Experts of a small language model.
Size: 17 layers, width 160, vocabulary 7633, 29.3M parameters.
Experts: 24 experts in each of 17 layers, 192 squared ReLU neurons an expert, 2 picks a token, a sigmoid router.
Below are experts of layer 5 (counted from 0) of a mixture-of-experts language model. Rows are named router (the router's row for the expert), up (a neuron's input weights, with its number), down (a neuron's output weights, with its number) and show model dimensions 40-79. Each number is 500 + 40 x the weight over its row's rms, rounded and kept within 0 to 999. Numbers have three digits each.
After each expert's rows: a language model's description of what the expert responds to. This comes from a sample of Wikipedia text that the model never trained on.

# expert 16
router:509473417510486533479467495482484545445456466491532468476467501456557508522486515405465476512494500495464451493469469526
up0:522524516391459573495488501496498497425450460510565531541507489481501517567546527481495536502414502518407527475548493536
down0:529499492559448539519490488416480542545440427498574518420512495548443564511537487464448456516546523534443526495446511491
up1:519480463486506514514537486452616507598513494488567484480487513523518473532519529479563535493549494485603442477572555458
down1:474481529537492565487526487590457497471506496474501532487561481544476548530497512469472522512497525553519567459568389514
up2:498516518568442536559494509555534450589475488527559469538472492598495469536570524487458402517450475501530443427434511520
down2:546556513499528531485429484479476509490489481508561471524500525502530512500504449447523562496493456485500478456526481515
up3:540493479468494563508538508569573483505453474523522504435453521508531598567526510461475545489556487410549475554545520477
down3:449476577481502515468444545554540504453526501518428545526557531486558515554517485457585527468495470467565489495497512544
up4:563533445545530545502466500457489477458527538487437449478524490464510460620503467524451448529451516489441535431462510515
down4:467506488530538465486503522444538517494469513430530543523430604465481383492550552447524458472461517429507511504464468543
up5:484510435482544461466496504490474495532518471539568473490435466460531469418498474464504369487555635456503492527470537459
down5:470548478499539497498409527599498524497481511447544533537519501473539504460460555492523518511497581475517451463521504504
up6:500524572612498537575479471468487455413507456444523424506493494541526461510538491490489562543494553459452452524515548583
down6:464470511553494457492493490554466525426480453485484420428554576455503481466458500542538513503491577529538549436465514518
up7:501512376513457485482471514459489585489419578515500492473485509503456503519474458488506454499533475539484514547480508557
down7:468514455462471401487521456519468545529503494589490518492525414399549445564452446503463595530518523537561508582487481509
up8:476547580576500517474469455516512429483530462508498469383454466510464421475500598483484467548518443468507536471517545550
down8:523490504465571513513543429524475480533538530603519472435510505506593499519512511486607511489477476458532512529536509420
up9:485470466464580479527500470502528496449506521439480514470499488480513460557509518442498479539493497519551451459490571535
down9:517537566530505499413528555547481537470477474496478489491546496519588476521495532441466461565546498540475556460570472517
up10:416541495480493526478474518555474420580504561465567450515541485454488501553452524487505533526472522506474507500509473564
down10:571557472520503482521531502626470535478519542469519531519466503477468494481484453495506492514551581463467467509472522510
It responds to: Pieces inside non-English names, byte pieces of accented letters, and some common nouns, such as Chihu-ah-ua, Kaposvá-r, Gabri-ë-lla.

# expert 20
router:482465526538417495458523533500468549537440560555500496495473470474433494512452489442504491565438509467556487578537506528
up0:465439482501518603384513512495484495529505491443431550481441474462554483544550552505552459547537532595483446491498476523
down0:512481385560499524539498487511515487456510595530470503533444504545450493443576517466493465548438501548497539562446438469
up1:494516489560453463533531503463527513582468537537539519461489563524470505539514497538536484537493441543529528518448516528
down1:494464411504493536469458521550599520446534406538454503487563478513490461443494562488504479471500517543444555510488484478
up2:557442565410490511565442551532504424544451476495503528468568530477472553535504476513476441487461602518501455493465476535
down2:544507443509561527518485604441566496456431471524482525513470478473536478474504573507510507497444444504538452538465528502
up3:524498454499524433436558513444454498477494500482543500462493450480498498569542468499481503553426454512487407497448434543
down3:454484484482429472519438449459529507514514553484479488498505494482521552540507465472498448516494550521482500501496479439
up4:449499517500489524473482522482559416467469541547460531568541492493448514492607372561544421519476472542493450528449448475
down4:591484464479459542512480524466511549458519520491409428576586489459461520495529463566434557393511557486480471496480516508
up5:485541473467512482519494449549528454537497505592481592527464540398475487534397494522491477525568470535544497501463524543
down5:490506532521496578506539444499520559554521616553512539451468520522506575530398505473512472430536516539446520464518475543
up6:520513448488485480496444486498538505503482573549536554460463442444460502515496483521458505505513524460476516421559532509
down6:515468516448513449494514507428478447536471508507533479477481472570466456461533413562498500494502511480436550445398507469
up7:435500541488540485512458506524559440550521565433587520513518444450505485471478508517445500468462498527548453514520470519
down7:507477482420471496521495524553546405487500509454497475469464480506587475444548556545466491493491539570428381536541487475
up8:527526548513486503459428494512464463477436523521476437505513491495463513515344498558507433486468529451452451496511554511
down8:520525448472505493486508471516463476592586518552519483416557518500520472525476543493504551475574487499512534539522445492
up9:430467502589542441509442511532426466555529536518494530455454479461509502466537513500540478511444467410501568460529466513
down9:529484460502578490520500434549502468463445516530450472537439510453502432555454526458552514412524468516547542453517502476
up10:465511507567536564492509432606464553541431550485569482564495502583484555478463523543431515492488434518491528526512520469
down10:536510532495590496540447489527436466516504503523523433550580577469496564541586435515460544518448518487481457480538466548
It responds to: Cyrillic bytes and pieces after w or k in Slavic, Polish and Germanic names and web addresses, such as ww-w, Shew-ch-uk, Heriot-W-att.

# expert 1
router:539542523523522506405485539490526563484458493528508564527506505487466529432571507506535518520504496489487450502463551476
up0:474484514549436480436460519500431499500523436486582487528521541473461502502483502519571461527518522473483505448456527425
down0:487471498541484448543543498569491464461449452487499425527523576501510509505442558501622479481501465538528483481474512461
up1:448447564481569539518423507480500543556516525479450520503624467552456533444535509535527511505501489576537459515420560557
down1:554496559548496481488438475492463452513541523541499535430539527513501516504500565536471503508483505521537516493604476523
up2:497514536450517484440517488471490543487544407479526506509507511502487442491525534435581467539448613521525485464459514512
down2:490544541524463469522474511478516576493535492528511503496532492474452454510503550441581485539575524534569523440562526477
up3:590588473513526509448496487468439511474527461506477533513512469462510509528538462504442473497538523462453486503489471504
down3:403537541535544529507492472589529444430465467513487534539470457454522484513547480515549457506504509419448464454564495539
up4:505480527418481524505441468481537450491553382392485505431470561451479535485470512427558469552570526472507498480482553492
down4:433499561508513522519438521507486502572461501463496525507460565535565546498458519549583541506527499484549527464542411525
up5:490550518488488491539468482459432504527505471568468541510492468481444530479408585525463533542524486490473524428449524476
down5:451490447555539536529457505456507431478457462544503575552481515510466587506424559477536509545581507453459540561532510513
up6:478511521482557416451429500531579464495496436561546518504549532565482548473531459495510462539513449523500476526473457492
down6:457495470481495582450474467513533409514566461548543507467569521557533504504526451487546579513528463527486445503546508512
up7:440517453578503508525508444389524453498500462525554467492465556474484528534526492467549559536528455456545494450436538454
down7:457516490502493503478483522488526501473564446482452493432566525520427458543545479493593545514435525440490417484473472496
up8:566531537561531538459499550470469491538488496439504583437528520448508533448538487518474489456515527517517398563408445522
down8:551588501500537399534499565517516505528480520487515518460447571510533506531478500550492481426528539524548507447449535465
up9:498507467568562459537460561491582509590524441532533533484534534517568541473568577492504475548454499538583438484526522490
down9:476462423475520518523514570594550398523492482489485443504542506473516430468494516504553505521486512504470506390499532594
up10:462540477483431466524517526474372481497497425582553454500527469465491465562544501443528535562442518493454496482511573464
down10:544488514524501456495515575481509488480531405491437542502503530555405526557533532561487486498483491547528553540499565463
It responds to: Column headers and cell values in sports tables and infobox lists, such as Points, MF, DF, Total, Win, Loss, dashes and scores.

# expert 17
router:538528471451481497531528457477555557498463501511492522498440478525475517489563488539518480538497531522471487515528487454
up0:454501493484513479422512435483507437601440537510517545524452521547406417422436549484544532536485445518564536525483550445
down0:473531487511479487481498513563432443449494571477454504486529540465548558484488505482501436480495451484506471513450529526
up1:427513474546450520540522451462490461483517472563551515488479490511445461446578445495554446529457536488445508522586494492
down1:484517490464493545560514534509513509491503523483480435479548513478507416545573564472523486543499463543493508528456491502
up2:560461418454532527543503490435504465504475472554464504528534566509530567523490520534514550542463556501537470511480522457
down2:548487478481497507499466426455514494483528511455489465524530482540585494443605482588460502440513506439457471457463537510
up3:571575532498506407454511458458523532527512517557475563478451536534426426549481508560483427579470541491539496492482529391
down3:510524466493477451443537518544595497486493563467514513553530395510481543479491519441556459469482467561478433475499501515
up4:552445538438443425508513457515521439475470483540534541503480490538563507479592577487476441496548441519516495462459503564
down4:509502478456471464482502480550473464519421505443585579470523499431480509468531510441521458450509518461516567508560504563
up5:479487520467450483455530490479459507473481460516555500478523468475449485471558541508522553509588496496542513496538461472
down5:500543508523434464587534424555525500517462552585546524452465487467509413444519501528523500424511443529538469511519570484
up6:504583444456472575553505529522514512569530464489472589495452516501447476489524442532485469510473525550500528498507513519
down6:489427500425538530503505494509473570529548511465499524560531532468507536544494439528508510457513484526551515534519453497
up7:483494505503464535479491498514472426499538521477528561563386548567469531449456537484524489512580500544513538522495526462
down7:417455543471503480542569507517537468467463559556461479518550500521589518496475405543459532539457504537525556539393457500
up8:569461512515560552471491509464506520466503488485501518472537481486553423529480438488528485491408483442446456524561607603
down8:523418545503465462504508481518572418517549499526466533461452553523540456499534454521495483523485466446490421479539520561
up9:544476516462544536512530518489459483530481535562508498510471479537525593500532484491495517481505488516480490521452535605
down9:456555494460555484541507483519519475478514458452547526525512457506505429540518557497555470573528502521489498507476480568
up10:513529517532523554478530502501463449456482563582566527511500556510468511545526475543479515509556520469478603507501490415
down10:493510479498538530506536504486524513517560472506505459450500467578527506497464530548484487513571504464408507531545440465
It responds to: Word pieces right after a first letter, often a capital, in headings and names, such as ol in College or Colchester, ond, and, rag.

# expert 22
router:524510505480527546495485503488539588488507492396491514516502484516468454503463547507497530527510490432479494429511479500
up0:517458481495403525536505602475536519456539536426474431478528513573469557491469485452585564463539487492493492501492511465
down0:497388539495517563486541565567444478561536549501464483494524558528508484508514535504549563495499453475498405431449526498
up1:520503467570472484453514491447523551475471544470512515503553518536543542415523503588464512489533524442514493510550488523
down1:446479554533493440478582523552519518478464517501500522500482516548494484530524514508578556468540485557460547505457463536
up2:448530452491503520491464488515467517485466481520506463464436483397525554476465498512523415553462463533486527483419516485
down2:422521457483451422426491473524407469528474561546488602531451535502465549512453463492509455532518572446506461477411536497
up3:480558584495529418500431497551491470601467569474513546544490464513541525481432522558523560584514508481568472473455448480
down3:462519532524560461493487594522535531571560519469521515533543463488487476504500477494542529511510466515484427479457479507
up4:430486642444506552463488530545545552481495460501547455487467418521512492538432466459593513515515583540453487511517455556
down4:505508474476504474486521492435483486517550494421496455551526581567508607471482422518545475488505534507460543544562490522
up5:495494512471537475480471449428511495541503518460525568440511470521531567517515525453492468495456449467526501517478445504
down5:528537497493557461453501502456526482541533449500532543447451484517514432498468496539483545515508550552484474520431574475
up6:503514440505546478443497504537478550504432468471459538508489387500530447455529489478488530472513466464408444487558547503
down6:515529536507573421497444501472498448531513507454472468467502478518446486480504457429512482462574524450507493543479552504
up7:467481512527489511571477511482455496535562497478479464532553431487448500542507517451507526445512524479481468440507466547
down7:519482498449434531495449453419478498523529435386520476544493434533436488532504551536523539513534581584511537472529435461
up8:518427475544560540447508504481517548542456466482438448551470497536464458502482551525553541524483470483514475476513533486
down8:483534467492521479539487447552432536502514490483536480481522521462461466595550464446493498512503480482513468519486492536
up9:516518462513581515572475459509479495478511522469446512529494484443498473509553569521439479484442536463563484553543482484
down9:499518515476507493557544541467499478526555466545576540502477519500436499540511475484494484496473503504512514534503605520
up10:545510476553521445523452563498478508524435494445434497392520507454461521487470543486556503524489458464472487540552539489
down10:457434491512511521453505496538495494471423521499449434488464521535460555493611528506545505512503493442486533442523511495
It responds to: First pieces of words after a quote, bracket or prefix, such as al-ways, al-most, non-al-igned, dis-amb-iguation, trans-ition.

# expert 2
router:490486605416476507497479557503475425515511480531508454512489461431519507491474481503469533511519462407492487576584478445
up0:408525549509523556576460476478457493445476435468485460493468492494540510528529521525479487520489502499568451476570443425
down0:527526463490486474499480476534560583456529516455540539525484512534511556518476464504464559420517452480513518550506498522
up1:552522502488516523582450521429519429511463522479520498483494499478446491438536489535564571469580511486493512513500559461
down1:557481490503423466549492568495473495559530556534509495489447445503464527549535573538475529509594460484481511457483499541
up2:535553515491523595431509516487507517488450514587497520498520444450476480499477450471497512561475468523478500490461500456
down2:448449459507463554518545486508478548467520506496414572553493507526465525558436469446499455498478472514524515515526448483
up3:470523462421439516482523475524545556513470487459518450550543481461515491416561518487457446558483520474454501556483477531
down3:463462420519448450570485450493544512542550519433562466492500567462470476530459502521503560462540520441539453568462500566
up4:515527504492463480489583547566505521486420491474441477519494478475491568481485553445536462472527519484527491541501523438
down4:505512481533503460545471490453443446548526453473486464442473491487537479494514412536485520499460540491565492396492548508
up5:539500466464425536530443547533471546445457435496466447502526494431494472525542515514426502396528475481473572565554475533
down5:497497483461518472505488474446550454504483438465569489432549540492559513498472504490490542484496399498507484460519470479
up6:427531447515499499553477558475515505490494397496489465551457479481530477467586540484467527483518556383494483490552461438
down6:452454511511510450465525470502494563529560493543453494470577614455533472474484492545510548519551551463531570561536522517
up7:514562508448470508449457534472498479451492491470452421468451420438464419433505457403532533536452450468445469515488514500
down7:481488536421488573454481539432525551464475561547518506488466513500517498491460524480473503589568522487506481499461497458
up8:485534523485556514504506489495462399500483580513469519482574511441531545477452492517559465418563456496566535540489476445
down8:514487420492473480503531522610502492480448469436517487487475521479462503550551518510487486502478500449418496507506473500
up9:516555562544488587574444467477477444541474490571482460506532465446503514452564454511516502550584568494432534490505481401
down9:501469549540563506609473474440530491468513491468506487539494519508617513484535475527503568538437539465464562441498492541
up10:574473477549528498490490491503465472498566478517566486599465428495548538454464430434472486459500518401459485516487465458
down10:476516530485497518490564542481488512470460526554482527420477528555547373483466479478608462490450465488533546500529504528
It responds to: Short consonant-heavy pieces inside surnames and place names, often in tables, such as Kem-p, McC-ab-e, Alex-and-re, Müll-er.